{"d_model": 384, "d_shared_expert": 128, "init_std_router": 0.00664, "head_dim": 64, "vocab_size": 8192, "rope_base": 3200.0, "rope_fraction": 1.0, "init": "trunc", "lr_mult_qkv": 0.5, "batch_tokens": 131072, "seq_len": 1024, "dataset": "wikipedia_en"}
Below are experts of layer 4 (counted from 0) of a mixture-of-experts language model. Rows are named router (the router's row for the expert) and show model dimensions 96-191. Each number is 200 + 30 x the weight over its row's rms, rounded and kept within 0 to 999.
After each expert's rows: "comes after" lists some tokens at least twice as common just before its tokens as in all text. This comes from a sample of Wikipedia text that the model never trained on. Tokens count by the router's weight.

# expert 52
router,167,153,186,203,210,232,132,171,187,181,216,187,159,203,181,232,227,241,243,150,186,180,169,217,231,209,214,164,217,257,187,223,210,190,185,222,222,171,204,151,214,191,218,158,190,178,252,173,255,209,218,200,139,212,248,165,150,182,194,182,187,220,237,214,243,219,145,182,263,220,205,190,194,239,235,209,207,250,188,241,200,216,200,244,202,219,206,206,182,227,210,208,203,219,139,189
comes after: " in", " at", " of", " from", " In", "°"

# expert 8
router,195,208,172,202,239,212,207,208,223,220,182,165,204,226,165,165,207,196,226,227,178,215,202,172,182,200,198,129,186,218,175,212,212,205,211,143,212,210,203,184,169,263,182,195,230,181,232,192,154,178,237,127,130,244,181,199,243,213,177,187,174,209,196,181,232,203,158,205,207,149,199,197,190,188,158,202,214,164,153,187,148,171,219,233,212,212,210,216,158,207,242,212,196,224,142,192
comes after: "\n", "-", ":", "′", ")", " 1"

# expert 32
router,187,211,207,229,218,223,185,137,174,164,161,196,215,220,144,204,178,243,175,168,210,184,169,175,160,212,184,169,228,184,252,258,204,221,200,204,159,159,174,255,199,182,174,170,194,221,230,207,188,209,176,242,221,164,233,164,250,210,181,188,218,167,209,178,193,204,234,189,154,198,256,193,195,216,209,230,188,194,204,200,201,240,218,170,189,188,166,183,199,200,195,236,184,205,151,173
comes after: " \"", " |", ")", "  ", "'", " it"

# expert 12
router,210,214,226,204,177,183,190,226,211,244,203,213,186,232,218,235,221,232,127,199,172,204,144,226,248,165,250,219,188,132,277,190,208,162,224,261,179,201,176,204,157,184,177,210,124,240,151,277,232,132,128,249,247,252,201,177,192,207,231,242,242,149,230,228,162,151,179,223,199,211,202,206,202,211,189,259,220,190,232,242,219,227,238,191,200,229,183,186,155,244,178,188,199,245,227,264
comes after: "=", "\n", "\n\n", ".", "In", "See"

# expert 61
router,255,133,194,177,160,275,204,178,187,216,195,165,149,197,155,231,228,190,154,179,195,250,208,158,211,177,246,219,223,171,234,195,249,232,158,195,172,198,182,162,186,261,212,209,246,225,216,203,199,165,155,185,226,187,219,182,216,191,165,186,187,181,204,257,209,176,258,228,234,255,201,239,173,218,164,199,194,186,157,208,233,207,229,204,178,228,233,215,198,233,231,223,184,192,178,214
comes after: " of", " in", "'", " to", " on", " at"

# expert 20
router,191,169,216,232,223,229,231,231,171,238,186,205,197,187,196,241,201,206,206,172,179,209,273,178,203,149,224,220,238,152,243,134,203,218,257,237,171,184,161,228,236,201,182,164,141,207,203,241,185,203,166,214,200,218,189,206,247,184,223,221,270,186,181,206,165,147,228,223,141,188,206,169,206,204,241,225,224,176,245,174,249,222,202,202,238,226,158,158,173,226,218,183,186,184,246,281
comes after: ".", "\n\n", " The", " He", " he", "\""

# expert 11
router,193,175,177,141,176,202,204,171,195,180,186,199,184,215,216,192,218,212,220,228,161,205,208,186,194,185,218,159,181,240,129,204,185,195,236,176,170,197,219,149,194,215,186,127,233,187,204,224,186,169,192,167,120,229,225,196,187,219,141,183,247,195,208,193,224,137,138,231,244,160,206,158,181,213,196,201,203,205,150,171,145,182,222,264,198,230,219,212,225,198,212,190,170,221,132,171
comes after: "\n", " (", ":", "′", "\n\n", " 1"

# expert 30
router,237,178,194,190,192,249,192,228,240,206,242,176,160,252,204,217,272,209,176,184,193,168,143,171,178,248,230,214,180,191,227,228,208,185,245,231,223,191,187,152,184,217,228,185,200,198,196,234,205,195,171,204,133,203,185,177,229,241,210,237,223,145,260,181,182,249,157,248,202,150,234,204,208,172,175,219,234,173,181,204,212,211,246,189,218,236,192,206,199,249,214,206,184,205,199,193
comes after: "|", "-", "\n\n", "  ", " =", "The"